From a checkpoint of a small mixture-of-experts model trained on Wikipedia: vocabulary 8751, 4 picks a token.
Below are experts of layer 5 (counted from 0) of a mixture-of-experts language model. Rows are named router (the router's row for the expert), gate (a neuron's input weights, with its number), up (a neuron's input weights, with its number) and show model dimensions 0-127. Each number is 128 + 24 x the weight over its row's rms, rounded and kept within 0 to 255. Numbers have three digits each.
Before each expert's rows: a language model's description of what the expert responds to. This comes from a sample of Wikipedia text that the model never trained on.

# expert 54
Description: Word pieces following a capital initial, mostly in personal names and titles, such as A-it-ken, D-ag-ny, S-eam-an, W-ant.
router:086123096170100099142122112111086154112099154146139135158139142116157180148100120142123122102122166082143110136125158106140110161142116127129121110113127102086088094128160135158113147129161135095156170118113163094131109127101142090146147154132123124127145110129170156167120090157095083106141151150124106156107129139148130080137136162078129152132144137104125117172151114149138110088151
gate0:097123144102139140104100141136141144128105158078119150143155131116146110151152157114119084115133138115147144124142116138123080103166113147203126098152155118178093110131129167104112127101137129174131168162099137125061111123147128137124120127169133111140149093164189145134135128114123137130095124149136112126098125101146106129138126167134120173112145115066136134137086139156149129149113
up0:129151160150141085125083146110124121168140178136150133142075128121145159152121136086114104147156109135150086116137147150100137113120184117149114143126124123094107126145129096115111095119158131117152117156151133106107108125102090145146146158120107147127139104097153108154165134092107161135095110089103111090145074155140104096172162111143150132112122141178117152134158120130119134136073
gate1:129095106138077130143132109090122119140065174118169138148166106131100112158158145161099135101120110120126107168168125076121115142082142111183086139122123126120142118134111084116151147138132130120109125102154098138147151150141124176138149130106118143139104106126116103143097140117109130128135079141135122163175128114092121117115130113119136099136158149158108128152153077111141187102152
up1:128128118131108151114136102161146114125129162113125115137124112130171135186140157083116143137060156126105127058157118128128134104110127141132107143201127117134129169111109088128113150158121118143142122138126119138166117146140139129109115121119130082126152083102143089125133140096108113149098085149143163137103093100153146155099120086124116113087135103121118149150080113155149105118172
gate2:091131130181131152142176127143132079103122161101148126126140126117164126148125145151140121093073113115140156122133161138158120081122138141171093180121109098098138136138116126111127101120136181113174156118165145137117113133087148124150169123116095123171127126131176134132114089121127132130109086150156151155096112113107156101121144090145129141167150140186142124127136130138136141175125
up2:126157110133133098107105127136129162148082116129086092142106165153148100091121182084160137134095134163133126121123161130110086163129142146097135117094117143088101090120104105133073148140094152145096119135101137124094121113137137125117160102101133102128119114110156130145083128096124129110154137101150126146118169149068151063136109135157115129125106148124124157134118179129104102118129
gate3:157123094104151162164154138092162133131114125107093162125187145114118106073129113124118122111179131098116135141092122133111103135124120119141123122133134123140115139168124159096126159118152142151132130110145155138142108084072136077153164142174143139119134130121152115144188118143155099102140146118145126196122163145086116125128155153077131144126131138123107154120128099117098123105083
up3:163174118142127093133134094125111149142116112101127150079077124144163157125170109133122101082171160110128124118145139115144106099097124144136152126127159132145142108067108136097121118120135143163113154146143197135099146124134153128092139147109099140150158137185132125108086126184123120145132125106128109143167123138136102115148118114114107129102167102122116096150105140131125060127140
gate4:183093125143109149138139087144097075138107099103129097141138116131163135149138107131112143079156090142152133085092162090139109141142106127152108132111136129131088092115113124144135130145146130143151117124110160127179133114107131171165182126107100124151111156128153097140128162120091133138113169108104133132120122125144143142120144104128116035129146150109146138146114149130175147119155
up4:128148109125135134129146119131081119088138102099145146206123130128124122133101117152109136127148074163134147122085137121102115072073107094131166111124080126136149124106105132114149109133138162137086133117132172166129112124154099146136079113130166137154135122155095106155144139092125152146093084132149104116125107136168085127132107118157129158126085122134131098128110169100118111134116
gate5:124078117159144121148183127150134127144102121134113090145167124105107155137146036186140113123146170120138081143121143147114106124109124110165122156134168165129125120128113132101125190132138150138130119134148128141102113102101153116158174126127116102130123122121165101117092134175124142155161170107108115116130133110135095120123111088119124151146149099139135117167107091153146155128138
up5:141147160124129136121140164154123139132139147121104128139114081099113108125113138090142156089151143175132167145149109098090140101124136112103130166120129103111148091144203137154101120087114080130113112135155131151152135099150132150114135122188110162118102121114117144123111129121132129125123132098150103082062103147126129159098153137172148143143119142084107105164122132175113146096141

# expert 0
Description: Prepositions, mostly of and in, following a noun or verb in prose, such as Fellow of, University of, appointed in.
router:099131144105144123124108081158129082160135099152116116165127097104123113124101121144109101122104125113122130140146116165116111081136120115124074168119131138166117183138112132097134161119084114121138132097146130150102134108112147129157153085150109106107107150148107129093102139179082108128076151158123107126148094096092144086146126098142120174103128135141099148132147152103127089163139
gate0:179177137134132134134149156128139101092124099122118079153119108128114147111156129129123122108098150147120162121102087103164128096099139143138160149068122097126131142132105090097111102141121165132121168126115105119120140150164117129130162135109068082132117124116112117119155103167118112109125172107152110129143139109144171111152167076134156128118096180171114113134109109124124108155157
up0:144117157099132120114144103145129148139079132128118175138123120127197162147131117117133122171167166172175111125118126114126125122119119150181124114107103149083126101157168149110121149102134112117105140100100144123115154117139119161086164112126126130159112105169131094161144087144120147117132145123133135086167125145102156101148107136130117128149146138141105204121150144135125133175088
gate1:119116120083152173094120088168119127154145145123090159166126106165132078155110123143147106132164133135064128140128111137116146144145169115124134167112119124114129133172096080103148145142152170135084135126158157108127098135146110145114127124167099072142123132124155075139134151143103135146127146096135157145132133124142116124162149074105133144116131147133123136084138141149138070122143
up1:178106129105126114162127124130108090143130122136132129142136101098146166145103075142158126121097116146137082140150112093121133120125128100143129100121173178128142143141085140110143067133149118146131106126100122149099170109157121122091109118101142147160120082149090134116113069116110109122115090111091118120147151123157131097150141170133099130172172130104103118150112100136134134176098
gate2:141139133161132144100157112142124126126139051120142110143161219132107142154133125118111121145106128170110144108136167151133131182104150131129117140115131142120135126120063112143082135132133127116107090108134153140113111168135149124123109101143075109123161158136182105140127088143140136150128112125119117115159151105179139120156158129139121140101147104093127103125078143146129141168140
up2:115119115114131138090143161169109123148103142117114139137145094161139142146120101117115143140133101067076111099130075149090108110105076144134144152149123119148120125130089086130122127136143118113106171152144132150100137134091147100163097127129090100114153140124163127137116161131132137122160098167134136125125137104096110121130106090131100070100154172113101104102120165112081102083135
gate3:141106152076096159132120109119128114144120101112092115124119147139138120120113142145164101112056155093146083092149170122110147122126168141161137127122141159149130167151114117111117092165152159151144152146126114133132107121175138171122117120140167086151133151167144141122083134154129138156152122075174147127120114140106131106132120153136110105139097117100070176126124140125166123138112
up3:142122123103163159113098109123091132159146092112125141139115166135123104144126136081142111122182130106127138110156174156103155119095094123137167123127098124139099142142122114147103131142191123121142146155082126132105102164083157138131103120095164124111126168132122122164133137151126141147167098128147064165141141147090085092129098140163155129120109132113141125123088132165103138159118
gate4:101130140136136166134108130135135068093130135104137121153115124157109182124084138115103101144140096139110119115097145133139091129146104157145161159121132105073173141122132107146124102103109099095118161100101119137137088178106111148166131146098130126157165151127108134118109117126128143197158116139102118127159141102154147133098139116154134153125152138156160125162082092100118139110174
up4:137119126167129165138130170141099135116090156079119160148160150160123127162173122129159120141125152119106124145111106142124124121142150138098102146135127110158150152111121139154122134154100068123111117115124158164109105124087131141158135127127124183124155105148154116083164107123102110151118132158108131151103112077096159100158124122096154160117180110135163126094198122128106142108124
gate5:176101161116144179096135164124160141102131147087141125176127125129092143100144135113130158158116092103099103131140147114125129110115134146156126164063119136119167073122106137115104158138102128110128128155169115128132148144122135121150168098083093106119105128142093125121139104150084126171112083195106153159134145130118141116115110123117115121131110145094099117110104105108118135160131
up5:082118138129138155142123127109135124134122100117119112126110129138133163123176149157088157127131129159110123151141108147145158145140139138092135135144098087150126123080176131107088103121132141117142178143099077129141134158118126181098175134135091143142119187151123110146141097158110139106133144083084175126096100187100128131122139111158146120118118153097159111094155113153145128113146

# expert 33
Description: Prepositions starting a noun phrase in running prose, especially of in As of, part of, son of, plus to, on, with.
router:079134154129129121131120073139137076144114106144130121095127098134138110126081142160097079104136125108141130111149154161100128103121138099146096171121124153166134170132094159110115154154082097127129113091167147145094142094126140126145139100117105109135088135157116139105141110141076120130097159142116106139145157083090122107134147104135111168127127115155107146158146130152161102175124
gate0:111140159128111086155094075127118113129138104135118129111118147098118116155075094110137130154163103111118161116125134151122106125103096187161151136124106131128149164113101112133141118139076131142120104157095147151104111109144129110140153138140141140107131174089136115110156125148087191106140144138109114073138103115108137137144129146077114097142156136148137118109150159169081072124133
up0:099107121153137132089149084152102141152141140152095055132158138171106137095134128094091139131118136154163115136147146106179125140128122184112121144116128148088154098096139183102114162152084165068137124146152120121136132134156121182102136150122138124154128120156125109115128114111101103084106104118123144119139130117093167096144131124125153105170130120114150134117110119111124106153142
gate1:105146110137134124123108131135135088134140159136114119068136121153155074122109126120128104135146187143135155122094119124151112193094147185135128166098145132166140123111148149118147142148095217121091089067125112164126128101134130113141115139124146151096121138107111125142144112168126145127141149127098117083098139126144136103123141126110143131132133085144117139157141083137140114097109
up1:128111136200146139124127104149165133114171133135105102110106141132117090084109134117123128135142160126102167120108143123132127176122129120100132121126101099157168168115155106149171178154121107127079102159142110162115114111114162137151121140096150134110153144116132121110184121124138144115127100115091151148136133143132118128176143132179155106105107138115158098091148129193107122161106
gate2:124117105132196163145126167153116147117126125138107140126116154140147132115122174136114109097134133133123144151155119111136153122152127096132131184135131094095160119126087091189092109188160143113135121125160152155132138138155111093129126104130113156139143144163115112142128102158111127094088144129138127198142140129139116088117162150184114180132134148132179097127136136121148112114138
up2:114131125141136115134145128132158112129116079078162111139121169160095162101129144163138128089134151134125104129154153137109130118078135158120154115111100148106180124155110124132207113095125115102173088125089118118141118099145144175137113132096142156107106139150144151137146088177118132097132141117131093090134120140086130135110148091113132135179112136127152112170114152122102152122113
gate3:165099128126163129131123167156101134158133123074132143120141172163132094126141104103133094127123102083129143118118116081122146080079116161171135163165143131091129135131111140139095119094124107169104105095157170144116106114103134131126128176122118173137098145155156135137142121118151128159125133112124096119151100165127135151131086109130161121117159127125092163120116166159094106154157
up3:118100150131085157122146140151163137096114139144106134089135120130116158137102109128157146107129152116139137186134170162138147096106135136159145127121109112166128132156154140115175155109148152144119129108151124145186116104095110156064139086076152103142120152126153111159130121160103056123149121130121125102112134095126074157165096092130147100117123111119149137155140125132115118121137
gate4:145151103124104143105134131154079134131106126097105064131132130102101138109148121195118103102140157124095124075150148191107097100129114126096145188108098111121154162099147115132137094182146131149130153130121137153120100128100135110117111126115146124123103142134154113133161134146141113107149109106077120095143118135142119155160155143118137115144157163133145144166126143090117115156084
up4:126143094103110159100109122109128172134141105130104113141138085146104124117097115088127185077123114162151128144118109140126138104122078120092162142172138084145130146112114148085113131121128114149101124120146111113126128131144134168160120153068142127118104123112075124108157159102108118115106118079173133103157120102162126133178146122161103113116146095134078162156146120107121128141117
gate5:122121111135143132146141102122131129099104156159183134124118101143124135124141115128120124129140118141147122148088173163143147129176135169161143123093121138128107121149164158065136146126117148119148096096116140147144112157164136085125117095142151171122066130110129170110164129106149139118134177137169146141156123108132081111128168123189133121135179107112125146176142125130137102090144
up5:153167107163149152159159104165129147136118149134120119113084149140131143172117136132075130118108130110121095129156116092078138123121124101142146098068129147114137144124152142123101162124126088144133093134153143107164147144104123154128128089103113147151164135143144119102133089123162132114077146137104101119122079151142136166119149149122163108150169094087130119119104137133144097196130

# expert 62
Description: Consonant pieces inside Slavic, Turkic and Nordic personal and place names, such as Mak-s-imović, Kuz-n-etsov, Az, č, š, kh.
router:120142067086179139164152156127107141121154114126074140134111178124086155158138142087161162154163129110133110138108164113146144153098133142101137136123138098121147164148114107143118131138128139132152154106137143145140112147155139143166130127143110095159117082177134097149147150109115154129147168152131117120131152141153108117146122147154144132093126101146119104145076161175143175095132
gate0:132099112149123185106104153079139124105127173094151093118142108130117138126130156100109137098122133090100176137185154131147147168115113158138095138099127114113147122129173174118161167158114163155150121114116162108148111126152107119153136092063137128184114137143150143153123144124123130073134128124141133127126134104076161149158133136146110148113123139158140120117131133099138148158145
up0:116148148121174144153136127105151133154154158157125081126117136130171122121074108142116147124153102132148139147118125118113185142157096128151113132145172106137083120192110104147164110125094166120115087111130071124158092149152107135130100141106141149134147116116108129165127132094092161133132169082136163091170139129123113136155119150113124133135136139120111181127137115142161106098122
gate1:115119148087140143104107134126111116130134147140126126156115144146120122148124108143136149147154103168108129137180125104086109114155173151149144163165115102102104099103162143160058145100132127162145092140131122141129131122194110129104114134112152127167093119140123089101044169146130155139125128120132126129108143118095155141112150151089120114129113110105100058129123134135137126131107
up1:149110105145184106142126149109143161158139131119117174144116111108164112101177099127106085139114117102138115131093132141092139097129132141120159154161114082126110155136158117147098141151117143149111137130119157123137170110107129152126131080114093180133115123112119134107189120125165152124128150121092135153115085116147159081156135146136161159086128087140105104104150148155091146130097
gate2:125121099140118133095125129167095155166118082150116113107115146122104100112120145097177122117125135137157141102146138145143150157155089120132118123119117110121169151149113134151136140160164149197145198092147138127103102157121124138127155129122083132109100143132152095135087087135101122151129117104103164107095112151100121147134160082140086104108102115140176157112099128157110149124129
up2:116150138155088119140128167109124116159124154120144163114072132126146089119124154143133140115139129166142108175175152152090107132145142101129131152167196089110158102117115176117118128157136123138136114082115166126168117124103124097172120146143149135158131159140102143115144139099131092142156160128132117123140172148144120134142122124130129105128125132170108168084107134109168178103100
gate3:078158119162121156107135168136171104128113175122163132175150160156144099138143135063122135132142087115163146147111113155147123138115149093119104110133122113195157154122138151156103124127114128182140139141118161152100119135157123128121122111143135171143099107138145101102109117144154150140141150142099114153139117116116111174126167159151125126162135148179146105137093095167123131108123
up3:137142116146117091126139153130111125112166132154123159145155110121114096128096106108107131190148145110130110134133146094140156138124113169172113117150119143138158093082105167111163105129090123127088117124125117119146115124146117090107103090136135123207164103138173097115159126082148135122133145095124136125114100126131182122141128114090100139156138161131187128106125140153120150126082
gate4:150143084109140147172105117101135102137134119123126142147204119141128095126130096100124138097151115110161091142122130166130118101111134102142078140132157109096165135113179134135138143166147131138130119146127115104131125151116130132123102157141110102140097123091160157138125131083088118146114090158216070118138141142097124128135128118139113092120151081116160164140128104152129134125144
up4:123128105140110133122099102112152176148130127126110110181098110153112081095104141131101143106099162179145101178157117124104109112181140109124148127119167116201138117178107129147191104121087123108104149128146187139132102124109158125130130065137108127117152129138133127107131123116097108134118155105107100126135156111114100136149104126145104117123089098158122129126140144124114122140133
gate5:117096139142142170140119098089122108127112128150127124113123129117086161105167192107120117110110132109168131150134116153100102175096138154168142144114122134114155126139116118126189115103143140113120183166129101132157107111083109163146161079111138117122141132115089142166177134123123119123092144173085120096101123098140133115110113125112103081122142120161109132135116135146114126141178
up5:163157108122144177098132119125091075185115128160116120120116119131064114147146135107129149139112149130176110092100152109123149140140127167160133131113122094121114119119121140129122119157143173179122148133123124137147109106182129150137121152111141115102155095134118124125153163116151140137130165131100136192113198164106151149117149117115128117138098133094118091136136105087161150117145

# expert 58
Description: Single-letter first pieces of words, lowercase or capital, such as d of dressings, F of Flyers, t of tachycardia.
router:190099147131114107075154136146157117092185132128146130132193131148135087120153119094162137125081161141134121133103081120106133132130140167129133131128144118128120112133140173177140126112143116117106128172137124115158107149124147153116097119168096125108142140118123092078121142134139141102140116147157127066144101151154117104138168132129161093107118123116122131095128091131113165096106
gate0:154131082114128136102144136123104112134129167122151104162133158106111111195157154126153166139122089112084130129141100137120130137130137106155144113154111150128148085144126154105115125160110127123095143117155139136136134091138094148151132098145119194137103104091102125149127172147162111156202139134156129137122136102128119118148132110175107125164125100119090092135135115186096126121157
up0:102141134131117135119109134146134132122121143114115132101128164096116158083162112121132144087098097080165110088115089150162164122136132126135155112088145166103111128154101099113177106099123123154102169142105131137113137096148108148128116123099169153158113192115076117127165134128145091140090106102161115069136123099157152130140087120130150108122131117143156101126108133164130138104134
gate1:153133157109126149145140111112109129071130192101134135110129140134102100118167138100136151123174089151106123106122116141127114167163125162180143138082126136126130142133155098160133157106133114145124136140108150087118144068154102147144128135141137129169147123107154132147094120171084139105116109128192156111128121135136122144155117121093165127145106157172118125147125125141100161091084
up1:112138130136165118128143144131139108102134175158101132123159163110101154134126170081143163164101123125153178065131120141110108103137114130092127114148106118107137123109111151116103131122108141135123136150131191112169110131125091137151088128131128133132107098136152101119102098070095123137103114087152144072146146157134134134120131151196113105139127111077107116161092154130120133130126
gate2:146118149095174191125144151143142120148116167130112115140112150153122146118148154094161143117136106090110132122086141096150081150120126138145139133146127104110148131092068130142119155150146116147135138119122162103117120118093140105092113121139143145144113129165134093140088135132133110128115116123133145157144166144163167164149112150150075153108101125116167046174127144159139121136160
up2:106144102131097164177106115079116133142128176162105143164089156122114108142167153121099111138156123118116106145107123151147106149139139124146156116138090144141126132143130170125119112105135167105144092145120136120132118113135153105092114111122143112125114102125126086096126169157132103187121139137183120102118121131141095168132084131124157172155158122160141140159147097082168106170112
gate3:146137152093117126095135090127153135130183158138168126126115150153086090104156115109147091122120109152131170155119095151132111159101143120123143170056122123105111177120131138139142138123116111214116109129141153092138122137114162157152155119123108116083148102161127115125125157134118091153114152149142112118115120174145158121093137160152100123129110117123160137113141132084110123132143
up3:132114152138140127173144126143138128084134141130090108113098113137122124118126133116142156144159113094093116127090120154088102120187125186212090117135106148132177114125143125136122097097125116131150153146148090119136109123125166121113147161153165113150150149123110106132095130103134141122154074150146100158153139154176141102129131145146086104130130166142139143116113108160160152153151
gate4:124137139144127114072127139091128092115148127107133123100158147157102138102107154169159146105122146139131088098126100150113103147102092142167154132139132152206140129137135134095118143126116119168109101102123141118118109124163127134145109079110123105110149081092110124136127090107114155122160164184127125122150126139162108125124194079128131122126123094150151121131114123149109158174097
up4:147131111136122094119144152145115118123114113131137138129100105142121142109115132135160121080121139111144146052123121114109100144124114140133121119132131102121102112133088140124156160143071079116177127133099131105129095115066126171142156182094114127072122145071083135116146114137100121147114131126142110123097093124094124150123110126138102160122196147126143129099141079143117098138147
gate5:126109166147101098109158124127127116086136176135109117143152134105130119116129103087104128170146142142140120119157099134154129101118083126135101158141134128133139096127104131132086133198144101101138133175182142170152089137158120147136130086128119142101104122121160138157113119100166140147111119091107140141116061123111136107136163131133131125094086108125124091190107147098133112140127
up5:134086087087101142120154124172166132123146155167158129139130093134124079140126149077149154118118114144087132133146118153107125135166115150118135142134097144130147176091124132144092123103109111133138170153115147110130123115114130139151094139097106141152117097136126115136128109162064083092092102178163145156156089114145157127121133112104119131108121115112077119091101113096156121130135

# expert 12
Description: Early word pieces right after a capital initial in place, club and personal names, such as S-uff-olk, H-ap-oel, S-amp-doria.
router:094167113143154100166110109137119143110108139154118183173154162116163143160118135167143129088145147123112137129115163116144126116104104160137145127164160077121107105130148108149131126121157137092172136159134151150139095137129180110144155151173110106110142106107133165155129144124146115115141112169146117133135118163151132081166120178098118124150167112110084123153132118134112137076128
gate0:126153121147122139134138202150129101111075128106113097168162117118150156103094142122109123126170087110090131158129110109175161104126140142146136153143141090154166110145200078107132197101138138177098105114128120136117149124134092102136129116125156158109117140140133126117133119115122109143108098112141105130135102138115150093161118139111135121117108120135079156130124134137123075128118
up0:154114149126110110100106175109157111127110123157108103123123152092107144137154147085052123147170139139084122152182119118045132144109136116161144155136130136148103102141183135123067095132127087129129144115161094128140126096120138123109100128121131138085095139124124099123132113133111130096145118165153132097122156131106149109113103104165147127158110135141122138113136149117101154116118
gate1:113115151116094128123119148113142179134162143130119101153169115125095124135112080152194127110124101135161154152077129137154130128097143122118145127113121145080177110104119130105105105148119133160129130157077112098182134152155080125122147107176131118120109120135145141128122123139101189108152155153143159128149091152129125124169125128093125128138165140154097153102111081142133152113130
up1:140133101127130095097134139128093113139103131124176184149098129131118093167147113177140122119127139122136115136151120128109106116158141095116150111083117167140122151162102163130173137146158109141153121121109176104172142112143115147134201119110147149113127102116104113121140138125141177133179107110106110152185127135156096147125137113149129136111118185127117118117111087101126146157172
gate2:131109147165101117095120122117105118134124112166110148126090144142145059155150145165130098098119139145134098110141132115167138124093137117151125149087155115094081134125135090120158113137143138154127111166127108112143101176129124131167132119148078077098115083127140149125067154138076138125149124140132141124129122124145160154126153124100104123156143106119077180120124102119130161162139
up2:155102171129110145100102142112153089134141117130161110134101106119113157127088106081122113149129136150136077120130211104138119154135108119117165131115136136113096137162117130121106109105158135129133145095136149142084111142124152122154167125123140150120155123175128129168119098127117122134113113132129121150139149110135105133094100120166164154112070140119160147086163162079180167138129
gate3:140139139115146148139121130115120129113132126123106082154150125153148075106135128134110113143135109122084155108155111138120119115087138119121077115116177080132131126127129116094166153090105086163169108089190139150182137138109128092119116151182137144159119094116158153137137137121113105102109162104165147144100132120063157100140120105124110127136094116144103146115137091119140100103134
up3:134130135141112133091106151137153112109132102113118174160103120107143115151156098146131083125143176152138135128130135121133143136094101131106148143128110131129122108162153102184099124113166166171151128136130119116102095135174161084103129113115131212138122153117098139125175118140098143111139124137152095132153146164138148136112105128126100137129165080153077110113137119147129195120133
gate4:082133102138106123161114112115131141122128174130130114152139135065213105138115101135151117117174099109140117121135116134144088098133162081162143123117155089086106125105145109107119138134120148159094169125143157162135141156145155126158128111169092126133107111102118124139111129104155149137109112089142162099148117129129123146147150127083098127182138108158150139137133130166136163104139
up4:116143140120145107131124131234129099135097104129130095109164151119161153091106134098102102114100140156154094141144129120111168127133118112131155113175136137102151134106141141179106141131075154131116135132114157110122128143124129090120130151101099111175107164140125115104073133135151096135108123155149151145097130147107178143126108150156117114147117089080124152100136120133114149131121
gate5:104140124126080127109083119169108089154133123115105123111139127100139164133155133156126162100121119101130099107137152152116092115106139141132112137165108096106162133115106083129105144140137113125187135162145090153116090143117140113136152123149122124122157132130116124147129174114130134165107090152138084176142101162123125161140141143104184121111058135149103154179114100138139094150136
up5:138091165097114157131123110108082118095163122160099121122134104159101110141142176122130167150100124108154154141149141110132094119158142128105132157159140163121165135106150127130174153106121125096101174164156149116117131183107135150129124117127135111191164146165170120134149123128158114107120109096095133121156123126147131127142132114138147118142128151098163063120177154158133124100131

# expert 60
Description: Words beginning a new phrase after a comma or noun: and, or, but, his, the, numbers like two and three, and the prefix ex.
router:134122134164102131099147084126101132129099103153133162088172100171106131137139159078123126137149132117136073108143137132134124133076168114136090114105110154146145100103134154178148137138099146117136099136135130158104154106146104154079126115164126120129155151152099094114127101091129104118164106115170144121119106137116172089103120109099131099142140178137120148100156118112172116106124
gate18:112093116100088148121149122093102106166109125128114129144112091123162123170163101118104143154128152116113160098167151100113144117123153092107071155134141148158141098116164139098105103129118125148110105146108117149135126093104107136125109109149123174139159099081106085114073081104100095110127137153137100153141136160144161148125112103125157129111126078120145139156129107140129148107088
up18:135134111139145141128138143128132120155121169127097097124140132098148123136109107127133166158163156093122119149086109183141171117151099110090143156136148142152174148123138132104133125116111147165125117116158148190115115172149130143147147157151156121121124127111063107120117146140111126131166136085152101079084140132149092112120113089122154156143089104147106102101126072123138164110140
gate19:106129137139139144099168179096151110112131164117116111118165114099143108137149169124158163105107095121161093119108092121113158114120131098125119124182080152164134092133163121154152120118139132126135154117106126144115168117150160151119151054119073142147103149172172125163122149135116128140168154094149139131118067127147115131107146116112110116115135142154129162095143121117129118134144
up19:129118129175120151126129146081142096122124124115126139151100114126170172144103145133166166121135099127156134105183116129195138077126126138142125102116119116146178134115126139147117096153107158124130195121147139102156131173138138142113135130118129152088124146180140137116145107170167098135101133142095131164129132131113138126143126121121131088155112134163117140117124162168060105151117
gate20:098103131122144137133172105144147138146151110130142100101086112123156086127140148141147092096121084125139133159104137125128150123132119120149088117146162104142130125136128124125149096093147138105157089093139166107121130093153071108155158131115144098133142171206121095151106127093150166117163107097128122076159156109098121147138142160182121134115140124145147135084137123110141125127159
up20:097099113139121097145191137119152140161093135122109074143127142144152121129159127111139102113161116155143130098101113109110111143126144126128113180094106133130153125095099157125166117140121098088138133109157132127109123179118148154094129114126187134107072130103135113168153082128120126165124128147105110114063136098122091113162114145152170144124111121120114094156140096137160138129113
gate21:151095126129138145153148098151153124127119113126120158160153131116111154136127161077119143147172132140103127124108136094157147162128114147115069150145146133106136133123148101138108160128119085152068130135130090124065138137133071121105146101162106132144138151140133112180146105118150164155106109077151124140107139130159137096095137089100113132135133091123162161082152153095120114144126
up21:109088108083138162121132128117121098155115094112105144148125145099116103076123116102176128106123151103156141147088129120103116111119164128087108087187137120120128108122143134109109124112119125114136142116124130167118126117120100138121145148151185161107141113100140114120124098105144145108166116179151120130100160129146110093163160150167083084102123095143145165090125112115171115150167
gate22:132119108174146111118163071135110090151100155128126152197145144143129127123126090092136106116174142138116120118170111124098095080124159134154120134138132139125187130120103111110160129145147145086150138089101123111133143096123120156122131103109161128167132123151132113167105112118092121165153160154128129157138125114133100128116143113091122093129154161138125124079091074127149151139155
up22:087151109152143111129119120127132130153123146127149124193064115121126142112097161124128121152101086112141112092121129123119073115076092116131116112137130142111094191167132131171109127098135104134143142135125113089185134148210130108141115138171158148139129147134112138167105103143134106163137114146136105126143147121133117112140156131136117143108130111123148123180127141110125170151162
gate23:128135167110133153113127116151106124091159158112130112124162105169142132116131145106149084130090072122130075166118134138093120118135137132161138136104086126124139126123152088197150143129146099123111120099157170134109127133119154125094128128130157144147098127112123101162136123146126150135173156151140110169095103146157136096098154117082086150174161136111115104092152136129172118123147
up23:140132158108117101130100101113095079158113078156128124132158139111086130131157168107117090127119144124114103157096148153195154130095127110143116121159133146133117126092092101150151126111115097143158157145101156134117139107097110124119166112141161142147138133140098132135173137132100145072086166122125116153131137146106144147129151091115092077106089111122141137166120149166137122111163

# expert 32
Description: Noun-phrase starters such as the, a, an, his, their, its, usually after prepositions or at sentence start, e.g. "with the first".
router:123092158190119149087106107139142067120086103099151177074139113113159116156093155154117163122171105117127132142121149137095089143124183105126132123109084145143126137111106103174150096147127092116139110123120103126121136110094143158107099138157103125074109151129111112124119130122138126129138163118170155122100111096125150142118148174125110143117127145142117113127110099167147123138120
gate5:108137120138133089119132102143122128109103122123122146115177077126148109115121124148122169124125110132104112139130116131132124134119132079096166113143107093111177150128108102128086081128167166142170109087124080098146126128173162116118125099102136163121144132124086129160175095126147142112118141081140115107111139110125139104159115176120162090079118124161097102148098114107133168148118
up5:123095075155158150120124109101145150129118142098131137144126120131124124117126154126130121127095137117100102140108117153137117116146101079121141124115157114159134117119093147140088135140094086120150119157134101126126102134136145103136154134102078110167218105125144087110147149114110119109123069145133114141156175149132117124141127132144131126132116170097170141068054122125129156104104
gate6:092143118129173145141159100134098085105132156169126103140148073131081079134140114143159152119157114161113085131102156146104128145123091110119129139121156130150105155123056120165163126105103150115122125134144099118131077163137104168157176151152128123057126115121148131135131138097138110150151102128135144130105118103123120139118136151138086139143147125133142080113127136126167123121136
up6:171079110160136176131080134085157126138151149087131145144095142127143103095095107154113126169170089114186117114176109114102141125156130116131121094146129119187152124168152106134142123124109135111130109129125126130103086122093144130115138152129176125112147135120113160149099159102114158102163105161108118137114148096124115112125133115143108082138134169153126098110101115119122110108161
gate7:113106194126148135127130148129117142143112106135166117134125129147170129133122128147129111149084097139126112172114126111088115143141140124059088105165134152130152160173131118102107145136145077143125141133148131147108129157104168075107139140127127177086111073110153123122161117093152176146091127121172124112121135147128139121141090115124136119122122124118113107141099128119070172156129
up7:129089138176114138101095124107142125084135092151157138112181106117132111118132149122155136078121171116129142134095107177156112175121132131137131113163135137128157109116140143151113111106091155136086085131120129157077153142169132104119110136135120121130128141133148120142077160116071125094126118101121102123098099095102150089116117105121096094120139138131153136088120123133088119068122
gate8:093153149126097168186111088097150067103122110113149082155181133131141095133133137144117166136110188141132122142154113169117137143078119170167135138123126108126111082125115131107112133110075115168138171153124123134095144119120118160112102156098137116121112137139118112120124118176173126140107174109140082143151132124141127136138133138134119118141084146140155123124129127108156157112129
up8:153137104147106114124111182182144148148121094135108161146118166112127147130092166144112079124121127139108120119112149152163124121126150103160111132135091106133134142145114122130084135109108096104115152135111109105130106125140132077130097156123120121113149085134162161097103129165140155140120114155148107110133123143203133146168158108132175071144074145091121122139108138150110096148145
gate9:129089189118152131142167147103145127137134152121069167113113094131175132161100129146147105143099124085141138106119086128106118092136108108105168143139060089098112169159147112133095128097134119101128141140149115142146131131136114132075145151098112169136089099100113122106134115109099154129126127146123117148126144129145154154107140087102088098116117104114124102113091099142106145109126
up9:174105087117112131122085121095182129113090134104125123156076118115101086123097140117118126137140176112108125160112107117160181127110146136068097096138141145131107147123143122122114119153126160103145128117134094127158112131179112111123156131143127145088120135140162119118106172109098143132175150138122133101191128136164089115128129091136143084137158151132121138142109135097144134163108
gate10:101154123179154165099129149120106086150147169132129117134121091153132129113150141128111143100178162152156167119139132160168124156114131155167125134110128107144112121116158118138146154140119156129125109130112106105124155130131168174085140118114149140083109093106139108129145138095157127078175159106134132165120156136151157139107123101105124090126159112139149153104092095154099130090080
up10:098132155089129107139120155145145090118137145081117110131143128130132122092128149122121118129103136126103134124077136156157161133148115113108138171158100114145108114060155117141132146134098154149100094154135132093096097159153145106140083112160182119120096155138133119146138138156108085185135140099116113144125126122123145116145079152091134177086134134184157141127115122145097132135095